python train.py --num_hidden_layers=10 --hidden_size=320 --n_experts=64 --experts_per_token=4 --d_expert=64 --d_shared_expert=0 --hidden_act="polyrelu" --moe_layers=[1, 2, 3, 4, 5, 6, 7, 8, 9] --router_score="softmax" --normalize_top_k=true --routed_scale=2.0 --balance_loss=0.00874 --balance_bias=false --init_std_router=0.0212 --lr_router=0.000372 --vocab_size=8192 --norm="rmsnorm" --norm_eps=1e-06 --tie_word_embeddings=false --optimizer="muon_variant" --learning_rate=0.0107 --beta1=0.95 --batch_tokens=65536 --max_seq_len=1024 --train_tokens=293700000 --max_steps=4482 --dataset="wikipedia_en"
Below are experts of layer 3 (counted from 0) of a mixture-of-experts language model. Rows are named router (the router's row for the expert), up (a neuron's input weights, with its number), down (a neuron's output weights, with its number) and show model dimensions 240-319. Each number is 500 + 25 x the weight over its row's rms, rounded and kept within 0 to 999. Numbers have three digits each.
Before each expert's rows: a language model's description of what the expert responds to; "comes after" lists some tokens at least twice as common just before its tokens as in all text. This comes from a sample of Wikipedia text that the model never trained on. Tokens count by the router's weight.

# expert 0
It responds to: Adjectives and adjective endings. Adjectives and adjective-forming endings after articles, such as new, large, small, and the -ial in colonial or -ional in fictional.
comes after: " a", " the", " an", " and", " to", " their"
router:498490496484517476502490516487513455481534506490490523543491550534521497521508485490482472514462472523490540502521468514454480486468432530495496537508536483520502463515489461499505541533538557501528518471505471466522494547519464492463542514
up0:517435485487508503521459476476548522458501496521554475484546534504545510484491534498495485517482542538471530491486537501493522495477504498517542520508528522469506527528534467470522487522503537496458534481486527495505492516489519442474478507
down0:472515535506517528486499495501515482506473545502463490547556489481495484491480494520536522496485477556507529454521447497476514469521501544531481487504479514507487486509531534491455464517513544491482544479499498513526527492480500451496493518
up1:503490510474504499497510491500486467454501525498479517500522518552475490505475450478466482477491490507482457501491534472509496506536472525506538495474565470547518499512534500455518485494495547492504506484502523495510526527449487515520521482
down1:514515528535502494480521446487510508516495478484504505509495510540453515509497499495485507493489536532517482536495527489522472534520520449492513480497466493506536500476448502521480508475492502537503497513523534499507496513511524500525516502
up2:472495505483539495524525530487477488508493478476501491485474471509505501486511526476518499492504458503499457510440517499500478488464416539456492550484515481482460491488495504548515537517523518524498504500475520540524527477500482486490526509
down2:474535523486475523495489557506503491453498510505496523526506468520504487513565486540523510477474498508521486489513483492489548494501470475463453482511521525473470465520541475508491515519499494458450501527485517464483539455495485481501493471

# expert 41
It responds to: Name-final pieces, table digits. Last syllables of surnames and place names in sports tables (Holste-ge, Ae-ge-an), plus digits in scores and percentages.
comes after: " ", "3", "e", "ra", "w", "r"
router:532481515502522500466453472458524524498495508513501533533509457464526542514508523525494500536550478528485474471539476496446462490538509494481531467487473528470534486505492497521524487483478483542496536514508532518463488491527485487518502499
up0:484470515472499531491500509506503512492460487495482478518428462495481485487506517556506467438543494523537551478467509496526508522535459526516484525504495515511498447499468479489494499566494479465524520488526518539486524468506518445478488500
down0:550473519545473477461522479525469497510504458491508532493543548512471473442473479529501531517542501517520485506455468523519510508455513474450512509520500491518513483489508482495490514499508509478512521421531530531502531448461460494482507477
up1:477505495459531449510511524506534479514526509494525513527492500459518506498567501492495486530516482496542485496498466554490509487460514511496482522492513523498483473511544520539541491529516520515459524480481475472539508515472484501504510493
down1:528494491547471511510513541483479534517512519489517516483551488466512537510471507461511535527565486473519506503570466494478520475489518498509447461467523543473443489488490483504543452459456488494476440533529494491505527488491506498551522506
up2:528532475580522493471530499512479556517494465484517481538527494483488505540529507507521508476513477495506529510537494509504472514470485465467525514478515471524515528461517525530526477503460505495552518467528504501506475500506512523516506507
down2:538487509480472483489520507482500477509503518480463558491515498489502512521481518508495495454467494506515470514464498423485460518509494547515513489524496513508517512527506485517479454467483506539502504473490479488506492472510524503471473484

# expert 14
It responds to: Capital letter pieces. Single capital letters or short capitalized pieces in abbreviations and foreign names, such as VA, LA, Hip-Hop, Al-Ahli, Marseille.
comes after: " H", " |", " V", " (", ":", " P"
router:484521529540503482537518542517520492463532512521505468526528456547485508502473483555496478493462496509552458507513486552490518515482545512508447565459548493490463510495491502491525506487523534480494505483488540501507490511470506468529462509
up0:462505492500457513535493506486541459498493490515497538473471501499503515517495527540493491494487500473498533480518497504499498512536546496505503514494502484508508536510459508517529554476519535505512509482491469482509475492526498495545499435
down0:506493464500457481446496508489517500522535506551460498474490527496505534528531535488477507483480489498472530488492527411511506507558529518465507507478474461458510501564466512522525472478497474507497534479476436482523532501508522537461502479
up1:508478536535474510508521478482476518482474485478492515500522489469507534507488466529496493505529525479523521518483486517507477454463515490487472541510482478512504493482496515514532453514507512529482475487494468492515504486486562521431491466
down1:512507504542509541501474517506498468496543524519528508509504522499490466479516486466527512504502491472471506512494519507445523537510521486525490514499491503521534536532491481507544482491529479498490498474557513539474476517509538508508515485
up2:527502484490505480476522496485477481513454495522463467468530487523475469508500450527492513494519501477471534519526509474500513534491518514530498514511521499515473515456535504505494538476511550505460497525509510519490507499534528481531530532
down2:451501498488517526479512511507495502517441519523553471508515452491539509535526490519481510509449467504593498498554530464526523503519524501514492531475499472528516490559503467494515461534509549522499517487475474456498545525552485486511525501

# expert 36
It responds to: Year digits, name pieces. Leading digits of years and numbers in tables and dates, dashes in ranges, and mid-word pieces of foreign names such as ub in Mitsubishi.
comes after: " ", "–", "ir", " (", "/", "ub"
router:532510472536543517472556540533489491489501448496531482527450516454517467486484521463500477503553496448533547467502509464524491535537514498544479489485529511475464510503509489510512532502522465453540530499497500521458455506515515508513543477
up0:486513503519503464484512463484492506486457474492466504496471556512478455485511523505491488500503488510528491512504443501534525478485527532498509515482515433507515502506522521500494491466484517489538519477484495562492507544482510526465500455
down0:483499531492501503503581501490502508508506532463499538502544518495483505505487513520518499541481498475490484499533511474490465492502480514488521503498499510499531503515520490524495508462546475513491496468550527503494478531505521479512541515
up1:501474493531488519493515515497554492480504492507503431482485508524488518530528464527491467532472470536491498470543528530517506505482454538557511554501478526529554457490516507520510477499485485484532504456475502490520469523500517519510507472
down1:500505495460548505549488506475500473508454485498490517544490500478460505465488482476516451458494454484492496501502540535516508547492483491497545502521483454536439516510505510494453530475504503477497512536535529511484480486440514522432466548
up2:455505491530485522511473507472497429465506512486563492501490486486504512534500518505500500516489490455452519455511510502507480538527513505524498501490529502534493501473476475526487470515508547484486488502486483499515477497504521456465519529
down2:494534529513533507547502522509506552546495526484490521498534511523520511492460506509457477506469462522469443509524490492487494514480506425490488529511519528507489504505466527550502517475510479469515523499503484476513492467521484502482485502

# expert 31
It responds to: B-pieces and unit endings. The letter b inside words (Airbus, Airbnb, Archbishop), and items ending a phrase before punctuation: Cup, Council, %, km, mm.
comes after: " B", " b", "b", "0", "5", "B"
router:474551511477473460451503486507511537478471521454470532528491529517495530511496508473475513509490539492487509510469463498497509490493504468446478519501509501463490475480482511495513503461506501501512502486487498507495481523523544506458479509
up0:469492485459505521456464555506518507470482519540535531502506465504465496542521525500491495496499474514515506492480529489476510488531526504467525532468519494438476509498452487504514461474453502541499518493485477493516521557503512555515515512
down0:475522493483508503470539506475531507512496514485500500491518507486529489454541489528515486474467486491553455463502518504516496494503535544478476452477500566511482501497528448520507493523473506498524518562475515514511524480506468471530497488
up1:478527536492519470530481528537499533482514483547501516557491504470471502533523536532465509515503553495506519488488467458521485500455518470500508496545523502489538472495466541532484533510518556490505466548466475506479475481484546508503494511
down1:532493477532476480495517512490500517484492457467499501544455520484513532510440505517478496497509536520469507496545496511508505511511496497526498476500488508472516521514498494498491525547520501535517487462473509488517483472476469523503460511
up2:473535491458478465474522515530503497493493495501539515474492514521462506494468489507471479458443508512504523509541478503535495525487557456510488491493519506503473517501469482475521502525527477513504505510463448509491502544493528505467465499
down2:490484493532499502519475497486500482497491499490496504499500526476540507468537486506520513488496497534539472455444507538463499521488515528513541508500462492510459487492451499484499504516476473489515563511463508474433497538481496500478500485

# expert 5
It responds to: Mid-name syllable pieces. Word pieces inside foreign and proper names, often in tables with Win/Loss rows, such as Gu-j-arat, An-ast-asia, Tal-ia-ferro.
comes after: "1", " |", "|", " the", " C", " Gu"
router:480519543506466495528483464474527461511463493502517504469530487530513473464465474481530504521505490468506526481529485469481477526472495556527548521517508513539522480501528530510479480482495520464533520509549525504514534536553509492525526492
up0:463505489535510491502529475516454550476486497510581531511517527516512479464533483495507495499491503470488506474496546516504495534476516527517531529501492512509495464462493471468574537507475459419476527536494532479487516488450505487479507518
down0:501438515472515484487488467520524492503461508478536541513512495544499538492488506514460534531468488496539502500519440459497498495451512499467558502557501489478491493533480481541475483523540523490499500501462468484486434533508518482465468518
up1:517523501518506505474476522507505507468477469488487494511523519463476491506510512464511529504558510466522541445507536525469451493488523526484562501472463497501536512487497522524490553491483486494467526498540558498465498510529502499509487529
down1:519490458479580491484457497498493493511509519537503529470476524502506487529472474500497457561533502463490514500471508544492502485516480538482537511486551478521514483492493499486484481501482535501512496471487499477465477500460484543473478537
up2:495522451527489463497536453529477496516507500480525438502477501504477478488487479508508493464500483521520531510521529480492479570468528534527456518521501495523482494496521471551500544453471488484487482518508515554538489461507524476515520498
down2:500525457440473493524536489535504531505492478519486454546487528532458505507475545471467479520495496484507510489517500509475499505488492470488489472532537544539481461501506497499501520482468450501477473528489477503505490502496482523511442492

# expert 16
It responds to: Hyphens and dashes. Hyphens and en dashes joining compound words or names, e.g. steam-power, great-granddaughter, Nagorno-Karabakh, plus slashes, parentheses and some word-initial pieces.
comes after: "-", "–", "0", " (", " \"", "/"
router:536505475455504540481472501456528482486524522542510502504475454513535491472509504495488479504472490493526547524529501492510480503473534516482527522487503529475519492535490484516474512545487501497487508509495479467470494470536504541450489478
up0:528510485524500518528531502500542498492506485522486547514506558531485533479512516459498514491455500482467550494500537487519489485473475503501498520494533525510473450499457475532503524469544509512484530499509470512481513480530492494489514469
down0:498519488524500468503538477519509490561480503496483506488480518518480522485579510503512518489496509504519502469505487469466506513475491472512487492511532497504533551505507504522477467523526565494464551490519485534457493505480497556498451480
up1:530501538481522500498493486462488510496493515490536527501526476536551506447516511464526485499474463477492551541529495509510487505486486559474493497491508521487495535516503486521459497533466505496526521529514533480481473470516474560513512512
down1:489496544586471515507478483513448453469544500531458489483550531517469485521501543493529456506494508512481524530487482450493482490527497508499474535509496500509501485444511518517504479478481493505512468475544447486473482484466498468482532492
up2:534497480416525505483479483537545461500489508514508497529534480503520513514491478504565503512504478505523437539476488541485474478489536510548510497465504497509474534506472451489507504487538492503513513509494507521528508489510514480477504521
down2:534518485476500533502467522522489503504478486499475495530514467483459494479496503523522495512506491521489445491487496528482484472528488527517502510503505452458503483487516485521554507503527509547497494476454551533497528541519497488519476491

# expert 11
It responds to: Name endings, year digits. Name-ending pieces like er, ie, ee (Feder-er, Wyl-ie) and digits inside years and numbers such as 1-9-71, 2-0.
comes after: "1", "2", "er", "9", "ie", " Fed"
router:472533490479495467539482511504510518535458461530544481478480526540533482541524519506524529513472452511519525541499533479468514510502505488535518505494506515477546523486465472538511497495481563517478493558532470489478520510518537499476530518
up0:478497480478503496523478536474549462476473505515518503558483507498512530537466494519516497492507469493540458487482495534487468517444548504459476482502529547560497455455497508499521522476509496499515489500545514530555484496482482517495496493
down0:528498516514484492468483472474486493498490454506464505514505501513490474521485518515484477491480502508514490481475523480492490488448483499407518500511473474508533459498495501455460494502536506532500494550493536432519449438465474522499520541
up1:475495495493474501512485537504458512509483472500504495470515508459469538482507522492477487471511490469485484494483557476504491485500505502453513514526519543519516469500492531501534487524489532527501509505452506486484484524506498515481496484
down1:484484470506488457520524486488492514502531484558489481474471488506475527493457521519471514489462502516543512453460489521511506532522479532501510522497537518492467544479458520495463459469530534490551489481536481495492536504458528505536527488
up2:500506498488490518475486522498544478459506525515508504534475542521509494528523539522502542502447499470509489502537518513504502522490447541475515518467519531468497499481500466519476481464462484511463522502516548509538478495506488472466476532
down2:513480478499502566510508473539493469534475453463528460484453453517513487510486548510469530514547522478531514519474510496463494500483512491522531512513519463517464545511554520480527484535507553472460526510512491455491519470523496502533481502

# expert 19
It responds to: Spaces before dates. Space tokens after a day-month in dates or in table cells, month names (January, August), and name pieces like -ens- in Jørgensen.
comes after: " |", ",", " in", ":", "|", " January"
router:496530520459490514498507467533528519524511502516491456480479539463529495550554526503504454489481463464504497498535493489537506461459541507547464473489488457465520530482484546483478497512486517498474517470533497462501527495488504460504514515
up0:499511504535495546501480477505519504469476499538504469479532532512497468528484526464517533480505490457497486506494487495508434459464498465521533491457472511537490506512537497491478545490502473506519520475524490488493502510475514518519465450
down0:483537481521444478542510541526465528500485469500487474518497494499500546465469504519504486485516549500485501505510519519508507518450472511535523477486517513538427513517512487517512471482500471506511485543515507485457522501493563526524499505
up1:499462542501486518481519486530514499481473494519495478472510505427508497530520520492479542495518551522515493475506538538492490496499499514489497526503498445449473493506502483511517485551504516502459502513481511472473479545469474461510516491
down1:539483527454514520505523479510523511530555542476474481525523489529481480500505480497502511502499492498489486510551480517484530465517448523527476489518536496522466484475509481503497487544501461470518438499556472484519488502524495472538544470
up2:464526510499490530497503504548487530462515496475512490540463477454537514512508472500508509539480491480445517506441523425521479490483504505526497494514529557500499517525466481466498520557487499499519521490518495494459489511492489490549482500
down2:501499531491504511482507539510486526482494495495510498518516498467498520515517536527451532518516491504492502535459534503461486548508464506473490498479491523471463522484498500486515512528513509515455506486486487544521492504456499517538496536

# expert 35
It responds to: Commas, capitalized name starts. Commas in lists and numbers, and opening capital pieces of names and places, such as Sh, R-at, States, India.
comes after: " R", " |", " Sh", " S", " B", " United"
router:529513513508493461494526471454495535483483507486441531510486498495492521548495474496490509531489461465489521525486498500498537516506462502495465498463488479437528529486487515487473528506484524447539474536516521517487492482492505487542457460
up0:519488493516471499535443503521491524524484450486484542511484520488474456519515486493532534535487503486497480497502518486476522497482507516518479460466537475543488505539532489513510546486497505440489487503495512515476490471516469468504507459
down0:506496507481518538535494525487502484534504509469505494567493459503533473504518496510487502533489484492522463488479497515518496521525515509495425502517464509470465535503464490491535503497455469538500484501501503521519497493508541493503530488
up1:462514522487480478507488521512485523492461496496472473527505535476507546505501486480466490543495527511516506501491480519503506490474531489484517470521483568532497501491476504523511498498533529522460521478474492500500508480500510510490503474
down1:543479502514513506503523524481468513533466538472491492492503516510538532473474497502473485541517499494480471499509516478511517515448455525498485484447518496546499485528490531522473502503483503481498494509511528528497493469508474473496468523
up2:481567520457484508499503496481471517507509486506503509512452498480487481509485519520495480507536526487506493497491488504521513481528534515570545546559492489528502488492497516527534487471516496521462495518487503537534513488493500484487474461
down2:509490476498451488491519504513481549514517485503534493444492480497495495509503481540567467490471481497488480465477479551500488492507499492498480550468522502503481536544471545462481474513541486492508534505525479461515485492496482478530440521

# expert 57
It responds to: Punctuation, bullets, iz. Dashes, bullets, colons, semicolons and pipes in lists, tracklists and infoboxes, plus the piece iz in horizon and horizontally.
comes after: "\n", "|", "iz", " medal", "\"", " Sh"
router:523486542462522563458504489461524490485494495524488491518503492482496517559498469509483532502529462464542497550477494499537535513508533535491551491495487527492518498520509499479492482503478482514463508510530497502537531498471516496519490531
up0:486521499503501470457556527502501490477509456507505508504490446485522462522492530503471508500520497519503513532525505518530487533479567536452537515513493484510462482528518444474492461467518454514456471487496507462530490509506503544521524487
down0:528487489544478527469522496512468502455473510517447512500522472524514501488478511440495500515473491479533495510478520470520500474492500495488537510537488462481510479505487508500518462559487518500495472484489535516490506495478523477517495488
up1:504490487524472495514506511490500511496489564507498505522508566480502529528542513533498454533539499494509482474533516512502485496474507531493530510541485495452553494511477480485501514495545521481493518496474509540543492515489477540505490538
down1:553488499495495481495514517459456487489515505522488468501495507478532515497494506525468512544502447508508499510504488503519476513522514500512485525494498498439516436485450515516475519523496514485508486494487494501497517494510505480495489450
up2:500562531517570510515485534491467495468501536508492504502544527483508509517455509509517517517514492520509501516501512494523549487505506475524521465473485500503498511483510519475482493478499452506553522511525498501498474494465436536528513507
down2:476506543451484522498471470543473557498515513472453516502472498451508499467490514511458494540521474523478507497538470496437454477516503466485501520499529512515477507511516520460469487500490489522509531551525515492539469517488519516517446483

# expert 51
It responds to: Letter c and determiners. The letter c or C as word start or unit (cc engine size), plus the, his, their, a before nouns like first, time.
comes after: " C", " the", "c", " c", " a", "C"
router:525516557490465499487544502520513508544471482501499472478501455552528512522457486542488462507489492515510519484495546500508532496480486524519527507493484470478491502480534541477482483495452560493533480517473504537500496507521454517492477514
up0:513490531483542527480486482527501537502475514464472481460486489493543504464463522495493469513587539529490543517508534520514491531511527486487526470467492499519477487428486530444499511490479497491504503535502522534518454477497521545496547572
down0:522518534495535524508472510489481520505511496512473517519463464488488475481501509533483483515490489517484469519528487526535485485507531508456512516472490520464506518489515489508501515479489560476453496511524456497478508533534523471502502517
up1:494552525511514518541489502494529517523502457543499507511510463500529445514521461526481479522512505473550461512515524505506457563511519513488493548538475517532494537499542494525463466478474494517460473489477500504523483536508496460505499523
down1:496483447549497510549492477443496475442493535526499488505501481478488473530470486507517461514557495514491483507533521517466490501485526509501493502493505547490503470516470567492510529470450502488480479486475501489475455539517492469462452473
up2:493496533490514517499540528543583505466516503492488457480493509524463537512473493513504521501532481485497513483512491445539485520486481532540469509547574475489483492527515488477522528503474521511488513511480511565549470483513497501528512526
down2:484515495474504519489511539507473496520545487436470569537474518529512530482517484542496466522504492552494511485496491525537461501536521501484501461483484499476478480473533473496499512488560506500503508518465513528536513478514467486500475492

# expert 9
It responds to: Word pieces, auxiliary verbs. Mid-word pieces like it, k, ak, ant in foreign names and units (Diakité, -76kg), past auxiliaries had, was, were, and line breaks in tables.
comes after: " |", "k", "it", "ak", "ut", "ch"
router:491515558502486501496501479485490473559519551464526477469488495497492517494457495502474520508464515516450493515495485460480537507473511456501533530554511524516527511464525541521532505491501462515530489501518488505467482505499473459485502519
up0:519508489438514521509481480442551485487499475485515497490448473525507464475493483522430468486462517510495562501504487494503466498494476502498521477507489513486507528493532549489505489486517497487465500448497457464555445473531491543524473503
down0:521528474470500502460523538533475464493507508514486521540479486504524510502518456515468490496480500507493479479543484487490520455482508508499528505512523477502501524508502518541498506492496506536536441480501498456485495509456501505516528492
up1:513468457487560493461472502480501496549483553477529475446509492484480534466483541495495485547477513514511509517503490512504465477481524487546535492554504521502499505477466459499501498541487525476511486477537484482532477529491472491481478489
down1:501542489487467496499511515497529491490510471502505485491548449470529506503513512502483484457511486510479470482524481495522499455491489486508465466481471517498523506485521534501476571562487457488481477490493487510541477521485474546536502481
up2:549505467536540526508483505486509533511475563483497505486443502504493483519485487494494463470492519494535515530499482513465479494506511526474519488543495554443525489464504475534501495529502458494432497508490480501461479515528485522428482469
down2:478471474541508471505509521499535460527497479488511499490512493505459511492472515513442475500495506502500502515483481491521488531482513478517490502488508527506500475532461488492523488502559457496478514496479468458535475500503484496499462481

# expert 8
It responds to: Commas, spaces, P/m pieces. Commas after dates or clauses, blank table cells, and name pieces starting with P or m, such as Penske, Pensacola, Paddington.
comes after: "|", "9", "0", " P", " p", "P"
router:535500519489462483462495512478483471543564510517480490519452469466514472507457508530517513494498500478543486508454517474507512502495473486515498502483509488481490478470494494498518483513528513504534525500495471467543515442521544472501515464
up0:498524521501464517500496468504499457474478522476509505561493500450500509527537489567473478470541505485502492500515448453483511516430514527511493507444488529483486474486521457540498489496474475512530513463517516511521529554532534431497470502
down0:479497493523535480526497528481479526509513515486499492493517503484521493521488480503539490491487452475473460474485492479470500503536503549532485491523510475494493497533510487527495486521532479467513503523478538528467526496517509501480482532
up1:525487500516490501505490503524503499487501523516480494543456505465493490463473483495497520493498478546529520540506494500510491505506485487507451524494530482513511472485488518501542486483492511507486483553475505484479514445499502443526529519
down1:513506501493492547544517521486513500483510475479486512523546511529506475488525508508484490487470480527517498473488499537499520523484534517484535521528478523445509474506516480506446532480504494505504499498498470466490525515496501474535545519
up2:499465522470515484500517498502511517524493478467519478509476489497462525503532482480480523514508480471538493504538533499520492512515529479512484513509504484487494485496552491504505451494481506543531477527515479514502496469552509472521523515
down2:527495461500507489526477520500523524515458477498499497473533529475512492471496468484507528492467478458469497527526519459459518487544490545502536526487444493522471475490493526493452487435473499494497514526503484469513519505510541499482520549

# expert 39
It responds to: Determiners before nouns. Articles and possessives the, a, his, her, its, this after prepositions, plus h and s pieces inside transliterated names.
comes after: " of", " the", " in", "'", " to", " on"
router:474522552478467496494513503534475468469459502515498508458504507480466503506506534511464485534490520494465468468478486507479464480462492567467507507447498462530502532517476485454470514500477493489515467478462539512466516487507480518478492500
up0:499512533509506522529496475479517439496498483515511502503510523519532495520451545508532495474515525520482512510514518564486505458464525526493554546491466489544468488466495544476519518515462498471525473505513518510462447505507507477520519499
down0:495477556548471511516513513485465539502498486543488499501512523508492501479487483484459474511503540454483517523506484502484512519491490527530469501524524533501533506475490469494508526531489492540466461515484501541524524528526480524515492468
up1:510497518520458488486520545483551514477503453471487493478494503509521472513456514536476522488479526467467541483505495496472487478514535529533483472532513509551468476508449486505532486500493520503465544508438523514510481472542494513481449485
down1:540483477536438474473547519449519543515508490504498497474507482491531494449536547483469543540516516505527486503478505466505538466499476492511478480522504523509518463495507503530492528521498541484477495477485528500508458465447489487524500548
up2:515511500510530519532512499478439486519477510529466532496493486492530471487528476507516518473529482465480461498507475476503485476508517548506476467474520454538538509446439510504510488496494499497491471515492497498511513494512481493522528516
down2:507483488502487510498513479524500511504482471484511471492509512488496497549488514497528484535486473518508469489462528484452539485498505442469489510531534512477487488507529496502522507482488490555485488522522497500522546518531515527471484491

# expert 44
It responds to: Articles and determiners. Articles and possessive determiners before a noun phrase, such as the, a, The, his, its, their, plus possessive apostrophes.
comes after: " of", "'", " the", ".", " in", " The"
router:497508527499486509509471552457537476465515532526468485479496502530473554506499475537509479463456519534497533481473506528470473525460532544480535532520531464517492463507521474507462543465488500506522492492476529489475490535486466547510514479
up0:477485532457502504511466533502497493543470466481552532486520501524460536460524548498470456480509472485500484473537562479550540508502538509544451500488462488489499491498485440466518462461486497513459514489448457502528474507494479524502494503
down0:496532503497520541471477496465522503483492529499493502513477477475502482511486518495492464508467512503482529493477482539516480516495433487465494443476495489528473493476492489477505499485527541482507487472497462466544479476534493473515534460
up1:455515500519482519505503484503501480508490495504530480471494485496523535501562459482464500481496442491574477498482468484512511511507502517489504482476512476465490556506497488497511479518539527481528515491469500524437479493462462517508462508
down1:516554500495522487524516514470499500524512512459539504484498484453522504512525503469457482485486526502553481542478465500563483497475455491498473572503526492495458522526507522542506499537474518483507530495485540451483464484555494522514474523
up2:514477501497495532485508527460512506537509501494495557506510494497495545574516519544483470494462492487471499492499480521488529508435463448515503464470535504564509503499446492507457507479480486489483485478498461477518474537489505502540487496
down2:483459486527488484535506523473481486533517570464476485491494479530519507508502486566527484499512513564514525592475476514499489486463507508527422527471513523523531480444515490534496449513543465516509515520477472493509528538526534469482473526

# expert 61
It responds to: F-pieces and table numbers. Word pieces with f or ur (fur, chef, Furfest), and digits, parentheses, and line breaks inside sports or results tables.
comes after: " F", "1", "0", "-", " f", "f"
router:536482472435486502516469475522450494483507524503468507512505489527481458471512532533524541485564501520466480511495484534534514469505482481475492495515470465487464551499504480533518500494482459492504463524520498463546507512474514535504500459
up0:530498526520515524507512486454458509535485508545513537528511501486484505475483527514548469481499512512514518504484520477505493527519513486498526494529509479518482520494494507489538480504515495530482501504513517489512458457486496488527516529
down0:515450476547554533490535491487521501497527498474491495499573500467504510464478507517455490501473483496492514530534460455499506447499474491486487508455514531483493497506466503488543556552505498500530531483519507477499509510468506496487520502
up1:500460532459443509481520499489501489478465474504503503479468539507496509530473495504490528504543497480518474510520483490541500516480497470519475515510486471463491496496519531548508511509488506487467483504549536493534560497476474476493511520
down1:512496509542494454483506498520497497541520511520479525489444520517538509530523477484468479487447504498509514511480534511512533520506506516495493467518493512513525483467518515465486521526503540451505509475494492527513507514530530465533518487
up2:513515483513476519542519483500499473536533514499490510488516486527486473498528497526517537521499516528496476484464478539546504498492519539517503501481505511486494501519517482461492509527483477508476522459456472458502488513554523494536501496
down2:494499506491501513500471463524496551528499496472523517481474462489495493539471549506529482501532457541474485500491514511472482451519498552557500476522505523483458526525479502491474478534502478531476462460510498480463524476460515478479560499

# expert 26
It responds to: S-initial pieces, periods. Word pieces starting with S or s, such as Sargon, Sargent, Sargam, and periods after abbreviations like Mr., plus table spaces.
comes after: " S", " |", "S", ",", "-", "|"
router:493465515503432519488502445489483441509559509485506493541473497525476540507504454497502509528518472503500475491497529517515482525491457532541489516509466512505460540482489504458524484510512501501500471524523481491512480488475493580484509465
up0:515486493504507525472544544520501549522480480524503480516480476494503452482481487510476469539474482506553496525510505488475548547478498531540530469498522473552487478512491447524509527502506485517471504486524484504537468487520490478504516455
down0:522521489485506503449498458495532489487542513479496517481485516532462457506549501564529524502519505462539469505512475461502451521509441480508465502477490535495500489480498477498508481512504548545485463474499493505484491507488502463530497487
up1:542522468539513479508531494484500536511512513482499490523528525496466523531484518516516520523482472511531510500470517478507475429504520459516550523496496486519493479488483519527511513452491472489455482490471533529534497492442493514484509502
down1:532522534474474483474479523516467522513486544490501536504448461458504494504498507535453503492461527472458522478493477458480488443520483551487520507543470519486522475486495561498512470459518495477494510524485505513461514464498503496483517524
up2:515491495512493516503531486453445490494500475502502517509528486486522481531461515534526532530475531482505503496494528438524463489446492558540523500494488500528472499480498537551529525520504447502533499530524510568514486533510515489527497473
down2:449499523498487500529517523523497451451510456539511523535493498463501513495517502443506474529452501496522463484515540460482493481466501498507514497478501488534508449528484484479524507539519519515453534503519514532491460539495461537471503506

# expert 34
It responds to: Articles and determiners. Articles and possessives the, a, an, his, its, their before noun phrases, plus nationality adjectives and initials such as US, European, IEEE.
comes after: " of", " E", " in", " with", " the", " for"
router:485498532528500482510503512502502474524534499480522494459478496556438554472496483537461482456503490484514475514467494471498462507468505543507474477517476503517483531517512472508465523447494546477472480488487515472515491521498470532476480475
up0:491552488508502498465529502510453510490528481482489510481478546530481506479524530466520489466528472519526471488506500447529476482497505490495486499513499522528505511514486477532499510475483487487480468492478503499521483511518519495519561537
down0:510479482510502506488563503524528522502511477530518489485520477515493544506500519517473469466496561498509572527444520479512513474483506482495502512507506523481498468501485501460486469475512539472502504502522558456449478509491477459508569517
up1:570558480487488488502485513490509473512538527538492526498501517551538505500499482519516463506517515514517503534455483499502503508488477545509479511485531520459498509496499473527506510487496513515549472519499534517501553504500524494484455500
down1:486499513486524503470481523510527488511478493534512467483463459496472492465520516512514518546537509479526488478501539478477479510519515452486471492448498483523491559503479541528504489530487501506520516455528527497526494517497497543503483491
up2:499505563500522522524523515509456493485501469501531524473472484512492501522518522504489533520517504466484533492476516479518503476480462542553530481493460508516474510471502487484481512463479515526537503506521500502508502475506507530502506513
down2:526501505517483513517486539474495505482492545485509479517491517495523495512517520498517498527499475526489494481489530493506527496542540510504525505494498508488523509500466480483496477527515508498522485534477528464515502524484509498496502470